{
  "n_layer": 11,
  "d_model": 320,
  "n_experts": 8,
  "experts_per_token": 2,
  "d_expert": 224,
  "d_shared_expert": 0,
  "activation": "swiglu",
  "moe_layers": [1, 2, 3, 4, 5, 6, 7, 8, 9, 10],
  "router_score": "softmax",
  "normalize_top_k": false,
  "routed_scale": 1.0,
  "balance_loss": 0.00281,
  "balance_bias": false,
  "router_noise": 0.05,
  "router_cosine_scale": 14.0,
  "init_std_router": 0.00733,
  "lr_router": 0.000444,
  "vocab_size": 32768,
  "norm": "rmsnorm",
  "norm_eps": 1e-05,
  "tie_embeddings": "early",
  "optimizer": "muon",
  "lr": 0.00774,
  "beta1": 0.95,
  "batch_tokens": 32768,
  "seq_len": 512,
  "train_tokens": 281400000,
  "steps": 8588,
  "dataset": "wikipedia_en"
}
Below are experts of layer 6 (counted from 0) of a mixture-of-experts language model. Rows are named router (the router's row for the expert) and show model dimensions 160-319. Each number is 128 + 32 x the weight over its row's rms, rounded and kept within 0 to 255. Numbers have three digits each.
After each expert's rows: "mostly gets" lists some tokens that are sent to it at least half of the time. This comes from a sample of Wikipedia text that the model never trained on.

# expert 1
router:087231127093123106098171053112133144118074144156066066141145153155097198091081094164117141075127151113100138082085112095133117109086115108061146111093136148150094112169134119140159175118128132148101166166134138153200151178104141122064195130169095108140098139114195106099103136135120126092120162122131131105126148151169142092173054131091181125118144138143080099114130101153136126162118174102112093075155127125094200128148150132122123073159155101095106089117107108127067148113155169
mostly gets: " as", " with", " from", " for", " in", "),"

# expert 2
router:123011121147124156149134136195096119131155145149145148151079148131129088162123102102139154113140123163158078161171101135095124126198064123165091151174093121117160124135097149114115124119106141146167098213164130134130114154096152149151122120151098161109150111162152134136064089163151105144146117126190097082172125144127102077141113176181068165100098151129163116157163223076175064134138151110116167174162121078149134089107129132066140112083129142131169144127130131151099119123094170
mostly gets: "′", " League", " Cup", "°", " −", " Super"

# expert 5
router:133150077131094110137097121133113109164115062129137152157115172118165187120128171066107125115126131116140117114174157111085153157118193096129179160120106107113130197181163143105128093086175107124092128065134140114127135117140155116065076195184118148101120059191232166111116096173139153093162124139052130112145092096126107102092172109154157153144164071099125125128109134123108138152145124117141106149095120132128128151089123130129197120139131079128102150121096116059167131121146106
mostly gets: " was", " He", "K", " been", "He", "M"

# expert 7
router:120097116163182079148113186126129138101175160094128104047119097099124083109136149135122090186131098159119163096133056143131129142140113142099142160062146093081146151113164093165148128179113151184134111166116085110168131133220063185208110073099148110144128099184179145101116131071081125159067140130112129124160146152119152156121143142165116124122149152157153163108145118130152113117101104167119139087174171122171087126085102063122085166131084194213135149143110129158155149137074130
mostly gets: " Kingdom", "°W", " century", " period", "″W", " April"

# expert 4
router:173161103142111118114119216139121129173190185133077117192212169134113051130116131127131084164113148134171108171137129111176161096125120120146107057127135220105085119126137104136090134151123114082189132094119156092127136154127110210174115132122145106122105114101136235126103092099141097172063099115149144149134079160123121141129092135158119133095152124170115129135079125148115118162121119108143164186160148145202123122152174139089093130110130113152175130122164129111128088077126134
mostly gets: " =\n\n", "\n\n", "\n", ")\n\n", ")\n", "==\n\n"

# expert 6
router:139139163136142136150171101148220141059147097083167115089115075117156145088169166126176144115115135157075107108136154162144137141127159117202176141120141123159109054109082109093140208109140109138124137122078094126109157101119150111107147078084122130153120182062127115166188120108182141142112110138109105209166129140095107185085226113096144076159123119125126130126098154154138165137155106155117120098094108100095063157147111144168164134191119151104131137140147145154145163138084105
mostly gets: " has", " which", " have", " who", " they", " he"

# expert 0
router:122112155102147172115065141091094117138061105123164156151136131136122145150112092164104144127119129082197169152073171125127111134139149170093078099173146124136136134114125135157126061131139120099094151070099154135075078096099120051128142153120153128134158152115000043129177186133099152091174138150123169123048142088151147139131099098086127116159118151107124126122162058135081172075140127126131115154078130170090178126162112124153094157111127132119101139128151120129157099153195076
mostly gets: " on", " during", " with", " between", " into", " or"

# expert 3
router:149112131139082128101156131135108122181140107202079150113094068130125058202125097106133138135162099109053123160159101154114090107081084128130101154173086132130166148064120191117107084116098177115141088122205130133095108110149116129148101115100158170112103145112156153186128136136090091166133127083179068112107145137125144120164098143127068146112048137084136137154131114101130102110106101139162126109100107180170108089124113150149145109071157104113106073137185176120102122131142158
mostly gets: " Date", " MPC", " Born", " Total", " Species", " JPL"